Weights of a small mixture-of-experts language model, trained from scratch on English Wikipedia.
Size: 10 layers, 46.8M parameters.
Experts: 128 squared ReLU neurons an expert, a shared expert of 256 neurons.
Training: 680M tokens, 5590 steps.
Below are experts of layer 2 (counted from 0) of a mixture-of-experts language model. Rows are named router (the router's row for the expert), up (a neuron's input weights, with its number), down (a neuron's output weights, with its number) and show model dimensions 0-127. Each number is 500 + 40 x the weight over its row's rms, rounded and kept within 0 to 999. Numbers have three digits each.
Before each expert's rows: "gets" lists some tokens that make up at least twice as much of what it gets as of all text; "comes after" lists some tokens at least twice as common just before its tokens as in all text. This comes from a sample of Wikipedia text that the model never trained on. Tokens count by the router's weight.

# expert 8
gets: " Mar", " de", " Car", " La", " Ar", " Le"
comes after: " |", ",", ":", " of", "-", " de"
router:523546475504571517555515507483553520491574568489503583557455486547502439448484568546505531532539426484459463487510482546480472450400493505527461439521475455477569465537560444459479466498491566524571544462522516463500500523448524454558535506484574488520509502439457498520494517492508501520540496512452536501513489526559516540514543502575536495481471530481599508505469562543555576495411
up0:476467475535476483523489475432429479466521433552499528500455538538516507451507458469548505531560429485507569577545408490549503502496529472472498545601584479495485469462464521506492469510486506523495463526493442462487519448512532539523500571502350527465523501520543578445490465480540507448506478505532537504498546458436447477476445419544470519542534476438480497529567499473491462525497
down0:556530513580411514489512519512509475451474515519546536445522586534526513521480494554491494503514421436509463522499466522548479486491485478522480457494538472427465485527508481507518535510488535516521408518543496524540483538502546507524527479541458512578527466503464554508489501449477581542464511444569520571405508486543490465540506519434555479533595531515571531459451534544414581570501
up1:518470559486480514481501522444479463476453452489503560459524511554508468437463501521492496435543522519478581456463446484536555511536466551501480472513454507482438515458474561494539512527544512501515566454521495499456526508393494563547389510538488524539517502467458595538504463477482562533557503521590474523578437508511527458487518492501487488551528446470431494510543448582479449470578
down1:457530486526431501454458439553565501496465510375472499458505533485511465499542466492496468481413572526477487457457511443521445538427465492436542497486464525435528562510503518440567546500481475510523541476614495562437461475552496500542461500477475412521500499542500521489552444508528495436523498491432439522479463588525533448529506504490483463531497476497486513507467511529424545521537
up2:504469540534490510514511483449549440495542453514561540462527538450459538462467491548461419546485542447519477524489452518492535566411489487445504564432552487449504465435491469421534523460468439531481551466483461411485492477542510474533548538515589444582527480522582516475545471499573489538485487457599490481458470517458546486479460542473509522538467448473511469459527497517482538494525
down2:437515544506459488479429489467547492481515506486573472464513463524485503492541545505596451533519579502521598459444500466478515443525494516510468573428458484487453511487487461443546569459505537596517455507547565512518459485509568504468559541501463424499479574494444445480527503438492544497457523450426513524477477485523476525454502473486460528485534484555538474444502545540494568503421
up3:532601501579440442452514524496532579553524501446523418488493435401511596530508571515466549509478435492581436535498481455475537500459565505499525468490507560476503467489513523533481465498435524547472518540485418492461470515527450530484461508540481509482483545507540497508540454521503511512470460465516531537468557516459500602485498450506504534473498470538517417456472516435456481471543
down3:627501464509532457441486488489587485528493535548491542535462479549578481463450490506509453459499485475431514527507484455487470487495573411464536499461421556516540512564503454548487489449517538563580508459511553503467535460519496496548560443488533415497556504459476495509497508515498568436522507522502427542457453510463448525488544525420435456493471445499541506500449512460511518509494
up4:475491556538459479430508517542443493532508557487500507524490582435486471517544512448431492586501521471442503534437508475407553468474540525508533507429550485492552459516555527520472521488543486510475599512461447473418542510478585503447530524537476512529466467518556516471444514480523484453525542462455497516454517546465514586504412459492501447569569535536480515471482499460526492504432
down4:561558493520595501537494535458468432481526564543501489478540470475489508539560463503440493426554569507459490501538507505467510496504459488492434509497494475487564464519477507502455499513480538559580506512503521520529513545558450488537500514443400528508497504492555439501501550550523531572510523482493468592462513465422470541478543569503571525472449487443531525565364493521496494472508
up5:515513562477467507537417462524476453518512552481469463471502515451539541539521474483462527529450514512495505428497464455520576464508461462544505526487489495510451538544529553462448565505524534485481564492465540504467514638506442517557513525568541472467616424474562484472526501551529458506481558511434482485531484460581525519483456467409529470518497542524481507513566507541473438461499
down5:564514487525513476486565557441483486507438486509515532475494495555494515440522527480434525487438524484483530489446464551524518459498459523488443481471474403549539508579502530460533544486510497406456529497382523482506500490508566480505542546517504498457473545525450532524484577541558463470541524535463516507510478550554543459542504546497401523502405426535492527474530533556571520470443
up6:489545531464410508555435414443542481529510484447535527563492503481509510506436475461518496492536547492494452512553451520469489491488547429536442532462467503526481475460546537477488509477548557550527518489484507439553482475410495508526470498540539502516647502511438495492475509476479493500517429501480546501610532492514489525496427444502530479518530511486538443599543411490515487448500
down6:522497451498498525561452511501526526586508502542478511546499544576548519490498529518517474519507507614467482502511489440595483521459530533480547514481510521552492463517502426551465466499503495482476513409465609449497396528480437513535510493464467442485564534524512508512503525520478461475463455480463498451465418549585497536494482485416517462504462440538492563452474532564477497441463
up7:478486504548512493534447472561541507569546434495528462491479523498530433546459462457466529528485599526445523426505492523438476490499543554552515582572520508531514507526561511467534532438499512522474482600514539479494490593489493559566517477488507479516546469492422509497509467457553473527482433435530561571531552538474529470517442492469476532533440519538492394516519524520491523546522
down7:576476453484532480511484518505607528515512550555540555516519484522515531456476527500474410577505497552491465488557457507514429488525482508484509491467511486441497411492512485546490478465478467529454470542565584474552462457516488537532420443572485447490611558446518492500519541515571494502536539491541467481491471452603469489516534487451499526573504439527461469483464511513497496438539
up8:467514484549487525523521472501547498561468577577455454507491511536568529441503506511481467475487479529499548429512438411494444479503555450528519560522479538513538499508519538422580542545522545550449523521547447496508572587518498537582564481491479536522505501514474524512508486437457464567508423522481538574522484457562522480467488462492507536466477527522522499449537510455492572401538
down8:546454463518536531464482499488492526520574509567555456488474565486495511471453571455471465503526533603536523523472453459509472493485496455472553501446482552501482437486533520485484419426517571590495503459494475528548462484574536508576488440457487468538506545455529427456512494502525560448509497481509499490493434530541462472471434485477490465566480449542456563575523460552463470437474
up9:521509514484430413469534459435523535432506487509494497556517463464494476446477509519498558445492460530573455435560613506434556507481510487517526518479538489408486511423470487471490529558522567504542451510500583455453541525414438479494447488515487512511493491512455564484448472523478510473509445451523515575491526542460557509497506448521423530474489445510452461567477485525470504553514
down9:509523477511481471524471542529470534469476507563461487462445455476477412507509443520657495588508477530550466481511516476460573514500489478502517479508555501421457525437543412484487481427468498491495482486580518457485538485534490500475481497564435452478458421605504517558505562492516552521496489529500498563452489533533582539500538540524497505480502507529526514509464486452462518577514
up10:463571428482479469511465535488389533531494531485505463441522493467474495431480455586440617459488457470515529521537483486512528583521500466485488506444489488384500536488497482483517573506458547487518516528460458510409498539470473443506468468524455520541495449476568485427506521520515545454544465499545494448528445512563490534489482516504448496465450572526521460460492457499494484578474
down10:498492514416476490491513533516412435590482517534473493461520489489508451535456472551485495627465525496473587525472482494551506499511455523451472570498527524498539502501402515525480501489484435499464467426512508527466511460514461476447461505525451493570554495533481481470527572465504456490478500509444475528554463465500598504497462513459456485522509580523435456512565447436496577535451
up11:451537484597481495484441528443456554525459489468553529517483512451491550551539496473500414406500522489500562465467473501565517440470548525506502490550508531494549528495506508474553549487469517520521482563453499494479509526330499533518543494534499517461496485530539507521546489467519519536508484505446487435567498446546543546478462517461484524495448478438578461545500514499480625507505
down11:495515485580538476526486515550577468486558494517492553594485470498497529439536520482516491481500501536549530545503530467520498562431459510514472481481466396538536557558449538411525452518515465482557573522509497507483546498483531612458501493409478580473515477500500445564493479520505535518471434458460502515473442607524468506464533494473525503462549522519436484492536561496528545532520
up12:557509501537494505466531470513521470519520472523515519488517556506515567539472509554527498432519513534489555457476456405571502535536492430502493526509492556523485535512501570389464516483560484560499519494496496555451575544457438521555525418456456533581510433494468502523458475473438470484517462544568525544545494490581543443510465458475462522450533530555544467485560507485465529418532
down12:444469517488486543515474479472507474546525550568549500508501563466494486485468571522502468520533544609543495495454473427587479532442467486494566483440534528510501430491498521482534439394480563550453532435522537568533498549574534529506519421456420470539479483518486456477526500501530560465488508487489488466545460515575483506441470506527513496520483484560480548605489501509461474493460
up13:477517483587482494547457521479546558543502467492496464518548524511551495544463507440520494497484514514475477521510474475394528417549519392521600506561529524463549527525544536529473492500494453498554479482474420514463477589481470546495419421452491535511552486516439539496492491545510470435495483430529500487498575503503549462457457524482510477510456521411509401520495548486479515532521
down13:555483492454521534550481468458518516530524524537457531485443478482542592505441526593556393490416492511439488508536482521514530479509538496510582534459529547544525509504489446563513441484468469472528468469513598467563517494590393514547576459470509450482563516539467512459510490509472467523493484506520511535464506450482525512498477528496522492453485439592456501518445561510492532539481
up14:525538605471439537446496517466536464541478495522544543489472489448483519493493513507548506501403439498491531462503509495520472454526538464514385509507500501461447523482493503434481447549445511551450489485590488522456532440390492479566569462588562505515540443515464487535494509513498506520537501498472501524550456442439528423586495504503477524561483502528478553528556495462526528484547
down14:520429582445508511455451483496470543505506464543490495441488506469421540497520534547531478504478485531552509538604554493445438488491524563456467461468452506504487501533515488559467437491550533451426452532511567434533511523526470451472556486514499428473516529483495573529542476480535501505483523556484519539514567495494494496467522483478444506407447477515576611539527508458487420496443
up15:528542541555485520542530475507545527576512497514571456570478551481522416512514492485524531476489499552567559399453428380560535478531551503536510504522535551522570545519497561472481554470499490512469451570537476538515533530530573505553465507505532524538525506549502505488497450509525560581492412484502501530514520528520454449521507544452420484516478557489525512441498458512489490447530
down15:549479431545499477530527430489500475519528461585576472508512477445543541464508584493450453539562456552503517467484506439508502551551473413448502513449536574575474410447483456464452456466505568528493485543538510518536459504469505497535477509517499473502461548483524490488533503560502619491546500460504509555472504540556482541522487522487511506551478442492481498460598451533525504451546
up16:457480554417524499491441520511482468473536480479532471546468584466561509548481429599431547516465524544524484583523473481536582499452466519495467463595483524474486543501473445532472526583512514478517497480493502484513494489463497462518564484499508487506521560530537535493416479448504474506444534486509432498518408501506474539409570427532522518468565522482522446487538457434498536524513
down16:525547452551466487457477493458513486542503416420547506502496534505543541502516530541606524529558483423472452478464502508526535533478512494453377544527464481496461535505539588448505485497538509461597518555586450532516514537539529496513569565520517465474514522535461498559534508480454472487525483480478409510580465488477520532519520455592546520519436543513510474472498518462510496487467
up17:491578557502503508425422525441545481436533465468513524452467475499473557488507463552470530452555485531537471468496550444464452496461552527546460505470412532512483421510495539509479596552551456471514555469525511498498520509600468517512538453455381489439484515507521501465476506470509528481535545541491482491487507497527580549444557532496558529506483464513545464596541498460484520492529
down17:552442471539510498509508534477464574534507534545535560523522420528538475527480555482559434442514437537485508534479459508527447501459526496533533461525478487497491448528423447468465442479500476482538480465537532440527542521523482505504492446558464538562484449526572482535458598559550522604528445525481516504466490492504490557425541538499541502439518485512529472406414510471435503481520
up18:531471526571519496492497402556530458511499485520489447441508495506496452510483435566438489509446469408495505463501460476455442473434551478478420530465564494527580480517416538508539512516504498524456555514512488537512544507520540513497530493528510518561514359532443473443484540500472495530453513461519512532447539452462509544465560531489493489508565465538458519513501450467528435527591
down18:484483413509576490513551444492484487485520494569561510422518453480412503455487482551493443457460464522495546461503472534562496471503485534498495425418532474512548487477485489555524417518539551516537526436499477510475513463484530489455505448437496462432563483464500519444519554453453539496562536555561527587521523525487511524500498560472416487562500432514492538452480499486508427514565
up19:497553524566443462518491491459502562547546484440564533425516473525511440504461470495516475486453475512506528521499437480571524528570537483513468492503512589525532482529480501458511569514502515526500507443453536486456508535434455498490565506410495558565578461571501493465496518496528498492550472504547454499525553476481530466565509400523502511488503595422531429499526492534421477424517
down19:559493507533522560546512467539518481511512510512531529448538619543522514590551493560467512539549471545523552501456481484493502545480497566483530506535497484525516420480504485483505408414491579487494539486463489549511512508509464556560571506455409455507534495453475445529520523492490541523498511440485550519505460545549502546440460506546498519534450426558469485596512417514485463467471
up20:429519519535466481508447470492550499493518483389435558498477488464514441531440532520547509581524535505501503442516496462462550536508489544502467531496444544538479448440531516452552520482489510538511588499526483517506497518421481502528462509564461496591564516492447447543512562543509464516531510519508547497524513391470426522439432483554472496492472456524498435536475409451544470522509
down20:391479438432498589478518516533551514557476452474471525564441542552529529487505515500504488490518475537502513533546518446564486541470547565432554467526453507587550497526491482538442502512476468500427562442502549430491490468501476479522476518491462475502604530553531488511570485535496427460480524525467499490468437531572487537478518498434487433512560493493486514479465497534477508403498
up21:507617439533517489479451460428467516465517514404546578522498532464535510549556525511508454446505488488531473564485501468572477503475560522425468551495479447467490467531522427451577524541505450494493493520504494483447506461487486475505560499569516531506504459503487504513519421531511511486559531472531443429462519543406472523480545496465518585439485494496484501543517569547521538539427
down21:558583497463487452529509535432518525521480517561507513539523467481519518546538550469539454544486468514467535559546496421454554480496521496540544524537492497526436465460437434536449432457573494537547455503462569526518549527441471429490488486449422551518509532491558519477488551560443530498456497470496457492499488573442602497504515506469563445517514526517502563509569535462514525552479
up22:451532566437437496471461467496517537518511431484541502486538468476513482467491507480458580490506511514524510535488446497514455531479586466495475535495500551541580440505414529454549507455500458514482500485501503444555513513525555565521496428526507475573534457526530597538553438452453555541546535530544518522499498550492490516547559528540474424539474514481532521465470481648489504532503
down22:526530550551455534548498482553473479469508513435498552552512539483481604475567464512511515521521500508524491422473576469554452581503458544453529544447536556489569434570471469525533551473483507479476547497471529574476515434525524517488519533450484538489508530517506495460531505562488632551467468493497520502495484509526452386491537456482508493472481494534518477439466482567568511530532
up23:503526525424424430509534437483546531504513471450472586493476479469479499459529458529554516438578479463496522492490498514467593559468468529542470472407522526474519489475448482412471465533481506599512502472510547507535498518514536431500576493507520477557484516508533489497522514455524529480469501401475493556399512521553477489530538477513458478460430422543523467507489465425546530479515
down23:533474439457490527519515499509486448457511499628526525421521479537489525531499476383499519586495543445445489497578517562502522494502531475515489456508472492497523497540513574462494545393547463487544527560463544429448399497574490497519504508543466525499527516511463508461552456488547466572528479539467475449561489566519440473487476487467505484468539480515516538482465530534465523493437
up24:507557544468507471484523488450529506431519466459530510483456528546482509503581469454447534518538425536542486457495521475534453518515570513533431523470438475502493510492505566443504561575454519511511567493524504472469438583493491465496501479513418515430522498582549613574474473492467542519483497546508446445445508501512479546502512556549499454531436412514560471531442479456486532491504
down24:574408478574541497436523572564465588554466555526535523528537473549567515470549497499516553454524486495510470558479508499466418497494488525565537471512452489514504529577488474475490513584477496508526548569482559546442502518547503514557513461475453517514456466541502516551481578564485494544438548512479479528517506483474484494449514524561592502480491529491523507490379534503500496489535
up25:465476475485572531541492462497472461547541563453515565469557470480490435528473527535446483497511537470511458469476520482515502456494543453459421515463521513567437425503539562501514498496511589573524458533540517496446496501524501511453544488549521429471536405483439426535429482527516505487479502477515469406528569524495563542479508463501483541460454431484558449483535487470485511554420
down25:477481495541495509490520535471563588548447501540533476542487577482464520521525532527535486460527499465460580415486487491496494503478454466482498537493510512497459507394472463520576455461559566455532463502489507495453518415531498459500497443523469475476495493599481482533484542472458427483445499480512473494497564456559496527390477501466370494462528529541455454469466539509462497513555
up26:439494496507477481528439473516424466491472421510469500507511451495484506494458532533526464469475493516493518575471520531489502461476445520518536436483495483571482525564470573481448522484433507580536575534463481509508450498414485525451482525471561544517490486538561475543437413460518577506488508455489402534537552540476523520469518439490476602534442482426497453544507479438549531483527
down26:503480467530519474411535450493504542429498518509516485478494511528507459490548499522533469477444443409524505515431487559550420480484487525482457500463502622456517460535522427474524457540557527412489551526505495469522541458564533446430521415456479553463562525513451523559524513541505470486506509520521540475514475565527447457529526494541570529497425504500519527447412523503478542478473
up27:495538490530503490516475474509537502504516462463433548485532513464538497526542531506486506539539527495490482455487502535442517534467465421485487446471456463478456444455460539521554434487476437464483490519553463414541502438402512479507475421491540543580457454515449455461507474507528503519484469525472542394492530486546498572418569434492429483444478459471465557563519533575465544493536
down27:479489514509463484525491533528471512464542554508448442567516487438477486452554523465395508528498482422521514501462532469506470545504568529491517416518520462488479506479434468458533525513487517469441497638500504498492523527504532457388525519496446531523509494546505572566449527505511507446485459498522485535527586578514501510526474547500498583514541523526467547568459475443497542589480
up28:498550515500466499506527423414569496486489529491457429540535500500466555491457475520469474503518541444442474572493494482500494451509548483465531505466534528503547593481479472557445516563559548519521484479524480480560457497547511498538473498432497485505609453544551496594587529498491470537501435521466472429486508433560476489574517529500525488531558517547549475538511465513513547412538
down28:547577482563516509522490455496454489509482457495543456414529512525490531492418491545531536432483437543511535518488489481535448468536473556379537495428517460446513415503486481521484483513516456488493477493430480443482421522458476566536548523441471435468501379519481544517557479507475542481467426467574467492471497493539471489522511474477557442459520472503520494473477451544493465460468
up29:496556501538497457459488416424515561509473464515400544543449521548493522555514502547537558533489485505543486470492546540509468558497469560466504532525497575509511564564522469430501491483453541482483475547488511468510509531529423543500491498505460594478465476495525485503463506520452448506485546502554477453454536547472494542577600478522501469410425458583521459490442485444511543477494
down29:474464448511486477443536488519477569485482544531480503438459464515538450574492436525523563513530455451502527479571540543457430517514451573489517441529499501498516462466469534563468510456561491553456526503399500453517481496413539492470521530487489496519441545478457476549456488508545450547484525429542498397563459555553563525501449498484553533491492552467500475436434456472469475511503
up30:461476572505505505461574487498507419514539472498483515502492522470526513484495470478486495486541524564416511474496504462462475521485543483491551573493531515521477493482595503437459551453491544545460446451504533529553513599522492496594493486420484549471516533524445484548494515395594517523529445468577510532456501535499510518543448504472555483542503539529432474457488509457461444430571
down30:554466457489520488521525481522515580500549535615556522504528517510476501481447527438535452557498467566494465483496463465515437510536473437495505512535483482427493389451517518514486501469459538584462466606540478449529432474499528490541501490555457480489544534497498472483530460523553484457562467484566560444483458518562411523534502499536493448520515454541470468498487465553497464425494
up31:522523553486520534545523507486543507519568542455508480501519476563571506472493506524503565560574470450518550458497511469532527552488499462550457550465452526549457462508548507452562468471522485595497467425469535527507507563442462455523504442524469494569597500485439547480445475510510476494481448527606500493515501542533526460479461485467535521436534518532535405507539443448433525451486
down31:423440483510486517520507502528503547552503477598521504510503583517457493516496583534515452540500516610511537497474443440555526521461497503459552488494513508483513465505480526480515405439535546533450527396511542485552524477514529539474520415420441471524519523539484495508510485486550470462489453500511530465488468468555504504405489491500538495504466452556435518584426538516451449484461
up32:487555524500475554496552495442498546474496475481544532474564544547477508458554489514462422524463518477446519523447503512537427542480533470461558559529545515519465514523488474477507489523469453473499513468462478510566577474494510546558422513477499458567516428505484512411517490431518551512450533515456472502539473494510511548553472412471468504590580633508452483464520535533458531509541
down32:495492502513487536507519480527472518532512468537531416512585505548460487486554521478486420553508491481498496542511498580579450555581501415527530519572544511427433503482499472493454537517566573540534554557487495464531535494524479544555489464490501464528519539463537473530505553463476563527534441404562531486460499564547511524501601488470539507545502490531509482446530527581494507546536
up33:529578558505526523472537465418513472525498535550471516527439563447551450528475460498494501505499502532472484426488435435506485548488502435514556534464545443571515480508490512428575544570513462525485470558596524532601485491465481487542438471565460533449500524506500438530594517452543503523542440492518497455494524473500477486494465527554506461567539558527457505448530512509504496551504
down33:538522477533567535516515442502453536440537511585623527519546486495490492530490543416492429525518516515492447481536481475526461558523456467488527545448527534479537404433471488501471449444534540564523461588483500479544419529479466458558512492543479499491519560473480475497463505534510557461538517478520594499517495595543495504521479482502534477525457472526529486555451493526534438448543
up34:541466579491431552545519428529529522519518509486533504524537473507502592414516569547490473565522478464498433482454443515492494497497519475476420540467471462547488509456507469500538511507517520489446506532511500499588523445485429562516520537522504511528498470534495519488436529387484489506465543506449417402465475510527519519475462581466470511490453499600582475447520507518479484557513
down34:434484482519527484543482477514507541473543480544603491463482478463459457534449581480511495410508524415488510557493446587448510506493501521524512504491481542515424573482563415547504484449524600562520507490474571438511474457511488533571541537475485462480545541521472562513568506464527518477554536541529530494501508475523560531399463495442455489466474482497507502478490507550522506563501
up35:498533522568441495503455435443517541508534541422517589467444476522530451552491444510491491602573533502537510435445556603563490485473480532546469556488490539537502499465536537459506545499495577485511516480514516467463558501442453546497523490544581506514511475449500531463480480523471509534519577545495511512494571515474466550538425439516499481529512445551513513559549516499436451520486
down35:519518559524632473448432469506500509466481560498570543557499496504508526464538562481474463484522527585496479456572464526519476503458470546443464591504507539589519509519467477540450537496451519514441549505427522417511504552511527463532467482551438443499588590491548446489490530526488505547539507475499477466499509478557510465485505559467437516483438525482470545488486495480460476460491
up36:465450525562551476519517480497543493504542514427567610466494546534495487543537499542555549503524521563472555468526467508527478547511544486510470494508509538399549550472506498467590461507374524412598490543502528513574527543519485550538468489557477490514483469492512521489505561485499422528467472486515486524482534516479430531485535517565500478429539429503482512466469508431497492527481
down36:551496462482490509525474597477473491506506504543483439509455503505462523497476500517491479512576459510494534517562494486515543505458489507495420447536506565571466496570504545483486445501474552593442478468488460453539492459459519572409509465415481561465499475460597518447442490540531439493473490439457497470545516502559498577516546530466419530497545497483501469426524527527543421485513
up37:438507571490491503443509511456432531523469524518508491461496472464479476537501480556491528518495525464435530574462500442488544533533522546518493419441442505512434474513477619515462545460412477515491494477487485483493458511463480555457504550487527531545449488557528459526408466441476505422520488505428434510602511500492576553430507485483540560528473487515487447492493499418508524483538
down37:483429513537480450470595460468465534511492484478564497459524465503436432505509513439516490487473510395507539509518521532518484460503453502482491493457449606454499443448488507514550462493548582444460495478545452526474552404507485464481502528499459500479532474487458456502485511534594485486487450559513515527530472504517440511520528526514454517499461544593544470442474469550464395426495
up38:465498498474468491498462522495470510493508576475545527516569442473458447498558473537464477534505534500506475522508443504565556461423503536497576402516480518450495497424512501463356475502515464525535504464534499455553523525499441545542546491479505510533549486510527460480492488527461460524524482553477534465480520438546469562553505461567457547542596543482519429419459493527451514492560
down38:542530499546444511491529422516502562478460439511491435553463451504504494502525558580492557508523506506537532532505505576489540445540405523499475496480561497516496440561577562497481584444514547507443567595476478492517459490550519499562489515549483557418540530462484567508489490589480500572464495439548474519450480512518483469508525483523537518462472465477512446510484538485515512506421
up39:503477574534493486455504528539464514478506453490502538487537499427480491474506531520420524431512537497388550544430471458434531454459505525498495503502551461529505444536489567467421470485507474493469425498470456488466503525551492473533503470534545417411496480521487519515442493551555609436528546472485517488530546463526509492490534483516507531627505471517501501489583471521512566554522
down39:503502515537487507472585481513503540497427483551490390494536469528543494452547519462542462487554474490533531503459527480520444446565534450499427524474545550516558469487586400462567517563584486502486498487527472556460543447535492494453481496438533455498527496505504467522459466538477542523429551472485501473537509508560496503503514461541488519532475521483456502475442448573467478384544
up40:468560474452451513444523502479467520497528508430531460486537494548513524524509447526450490477517600428503493477437525551574451568546557484495457498501577478534452486481508497483570562500468489499573494510515522527516574544498461465538471489490522463457537467459494503402523520463511499487460539496488502478523527499508575519615507491460435536532461508522490499453500502610494617519460
down40:416508447524512522486534460557535517518496461467469409491505519525516470458549539514486420593486468463487530561518543571585465468528488466517557508492472503522447499543477432468457484466557536530504488491505496503455535516512528487590479460538516475490472555463501471555515558539437541482453465410561499452475509541506557543460554490509475439527514464532449497494530507561534575596537
up41:487574502467517438495606451489530475522483506481454413447529557564536487560609455528475514493526469540431467536510469499499508465463492492473467580427479486451525514525466451577492604552471490483418464493474521535437521557525569470480578507507468518512506517454535487506528504515552517523466506450482444527490468534478530519532556503482471462490472489482541505523432508439466427484457
down41:471446513489489505420548534431438523519468485476519495528552516478462489412489551502471444482448528509569446555522439459497517463447492571464498470475495505447514536483481535551510487553551523510489511439503533540471498456389522499480529504555556532498521518463537509457493545451519536566575419527516443392454460493435550507530414534484531486529534472519461448510500469510498491440548
up42:475561503543450507551445498521507582546521526430529488435540509493515545441406504469501503495481442454537545534568459530546493532540528525496488508514526541466547514461466509467520456527507532567453495451459513473442603509440476526524510460419477516505603449539527510505558468502476488474586451512544484468533549449554455523584510475509506503481528522535564449479561475566510526477510
down42:535500520540516533571521469513551524530499461509533515438559538537475459586459552574513513552544486572519522525491473461584492506481521518467519466494459477494513454496521526494477432402506557486486505460503561504528515473512507506521551490454422463585454442559460475536523453520487513455443493468464496496520490470545458570403502507556533504458508469552478512621468500478511498452410
up43:502542488499466517499398480494546510496499524499413455453496482500556466516538488493479478594464479493477461433465550491503520445513442518486495521483427476488458515513559582494542557537553486483540547493604496527519428493546448515499499500603483454483514440500522525498499525497427457515470505549460472519385513516517440543489408401485517508544522567457521500515523490483460520474458
down43:561552517513602484451443469535530528474500527510495510457519489574480526442530517504436579467428532558483525410516499548480494524482456488466456516525457468523545474578524476548448512488456504509491565573478508417530479500557540492573513502477511460525558574445448462481520526524476511506552511500452505504532496461526513493535519577426495465434436422513507592537471530500507461526514
up44:459575497531496476457511445528486532575548499464483499413511480476428524502479479538468562579497466532567488527483508460456584542496501471445471473523440514497477586506530500525543507501517472510523562492525496485461501448420517491521489554557468562474491476540468526477501463515483516506516461485474533528494511459402561538529524471536513546477461363601486400499502466491488514492561
down44:483554425486504496438493538578526490550577533448440524457433415490497520466476475556435578464517480481530418482480582525487510507510439523454507455471521493547524425523509478470438486443498485525545544478475472538530506542484541582552508455463510452493534464517473432450465544528560547520557510480504489503525477491521588549471543567492479483454476574497484479490488485528459544471571
up45:464480550502506494527439446454533530498506602531442539551526500451538542491455458548444455469520529517462486536535525479507550494416487508461470490542432448504504479424499472515488572489547534553558557510454474499567541431571517503476504477523552570530528480533557434455539440497459481516507453553508549468500535412534555556541484464513468582504542476515442501479447524465516498453495
down45:501579475617485428585561499468505439427556456502522474474543524481524504518581489451472541499491492426540484528458501441536520454535476496456520439453492513481484503510461480515506498468540507514486540469462497454522427529520490490572505448495476515516549476400470558506494499529499448488504502521519550542496448590480461482380510493505568507417527488558479509466471499499570538535484
up46:477524517465508481487432464491445463592445457478483470496567439513524501422570487514461477478502526519546480565515546549500504415503524534493520481569434530523502555454508510523424533593473529511543570523508468548502464483425520494539591537513569503430510478515507517550472400445465476420423501525542514457517544495501523567500498532539442533498547514451504479517489489498457514520494
down46:556498472510460455455506482486560467472436455570409538475443498484466602530564475462469437476494488500550491510432520510513430500572581495566483438516399437499491420534500527466525490496525442499503486483523512453474460522537486501529446544510529461510534503528511477461511488477464477464449510552490440526570492514485474513504556507503536434470463437545485540416461520443555471469455
up47:493446488478547502498466544433434507529508605493415532530541583446538484470523527461505519526532539542542522496497482499482523484431450439514529483505443484473466543455542484547468426511467592569519605561452466497566513524555507494476554491533551541520535477505472529518435460556440508506465447487528443504535503496518537485529559476487507504453475545481437459421502469434477523488509
down47:524497442508404487512588547517537502483524450460496508495528500458460479451527570508510510524503529506487546506504474488519502481514450438424493532475488558457385511487510526473531482471546492453430513484506440546541483527550548485506488498513542550509560430432467545517449547421548500487484524554488465469552411552478522469462462492588514525533485501461552456559507541511543428521405
up48:453559514568439472542490494526514566488554493522529510555519542457435457529511503571517479521469515458470498476492486514471571532521489464512482532457525486426460514504551519475540509563519481595505513529527615486496500572516479518543587474501501543496497453469461561524570529511392470480509507565445467468488449485513547535499486497517510476475529494510636525498510475459544535592519
down48:509495515469493436557492550526516571485514540478514532455493508489490488480524544500475479494506490580498552507564502568445518530498482518586567445431561446499524492515485513476464538525458557559495535585492483532514469508447546530532542563469509557437547552455430457482514541520394510508468541423504494527472507463540574483524425510523480509451462528577519563467456528502575543545481
up49:469523564544409524498469480422474442480525499487518413501515491473491493431436501529485523474544528492523481543454491502514489530472526480496567443514449542508508486531514510493455577580497448594542556459541482481509499532464517518473513511462446458451483501531505370455459510438501585464474493498522480461496479472499460587492604506504528501473510452433528495542508485405527548535513
down49:516510535479554450442464518455470536471522510464506550495436397486534421521553506449540500432487512451471519450520483465494485492418549499517445517512459566489526550539660457470509547487511515526483518481512548473501483486469469521495537532504450521494524434578489465520452466516502514446512538521494465457496481568517559488481469483549436468532412485468499478500440474539403541472472
up50:511550463522435475533507493437459462452448500516507483534488501494575487425511512474469509521494449525454493520446462465412439485424483567516499521478455520471487524544529553444500507459521570570458432505499468507492392538497472509456423516504445485552501484497564519525462554444462466480420531487476441529413495515544550528555521458460485509517447589523481496504435499526452558496495
down50:562410489526560494447514486561532514447505522597457484511477469516517498555535481498443589495424515478434542476551470534434457467476394571510492521568476531475521474544470466563417519451515463538508539529436513452489454501536509450513493535490469476562551510460492532493479496493497543524534483494468535473448492518538548506499512508362493497492515476458427514487458455502495448478472
up51:522499523577526462490478444539530492557544503488502484425473456468459485494490473585449515544499439452510492479518492475432501419439562511535485584479583513524615494498408507563524489506479499555475539476503523499482517521547518521486487521523476507528560411568467476487516486489468515523435485531561550507432523491456499542461587502521457489521550484525443552504468495419518441459536
down51:520530433499578469512549447472490467503531479560549483440517474501426511436477517570475459478502464515511520456526484523542507440506473568476471389423532479491543455499488477542513433519544566506523517454494489479475492453498545503452506472437514481442583481461486527449525563458463528475589508552521521566504519516481492535497517561462409506559470406509507536459480484498505428497565
up52:564542608512423517518520469448441489462526506497542525498474459523534511465562478482503499398502505550511498466526491487479518512533419541485511500540549503407476540470536496569515534562446462541482480509531480562503451509414495513556414461529502532587507427474483513546529451443509531464492516509535560513459373453474517522482516488556471455529497527508440501504535530539500468486524
down52:508506550485417486488458507457508483503489378509515481439472470473456529484459482459530502544405535527455392504502485459464473591521450558462509520484464504440494575563542469529509441474493500485533404463536512519435439511548462500519443457486514415457561507579454547509508476476548546499542481531475521529458535483435547494514498514544481443453494552512523504505510496481488535545473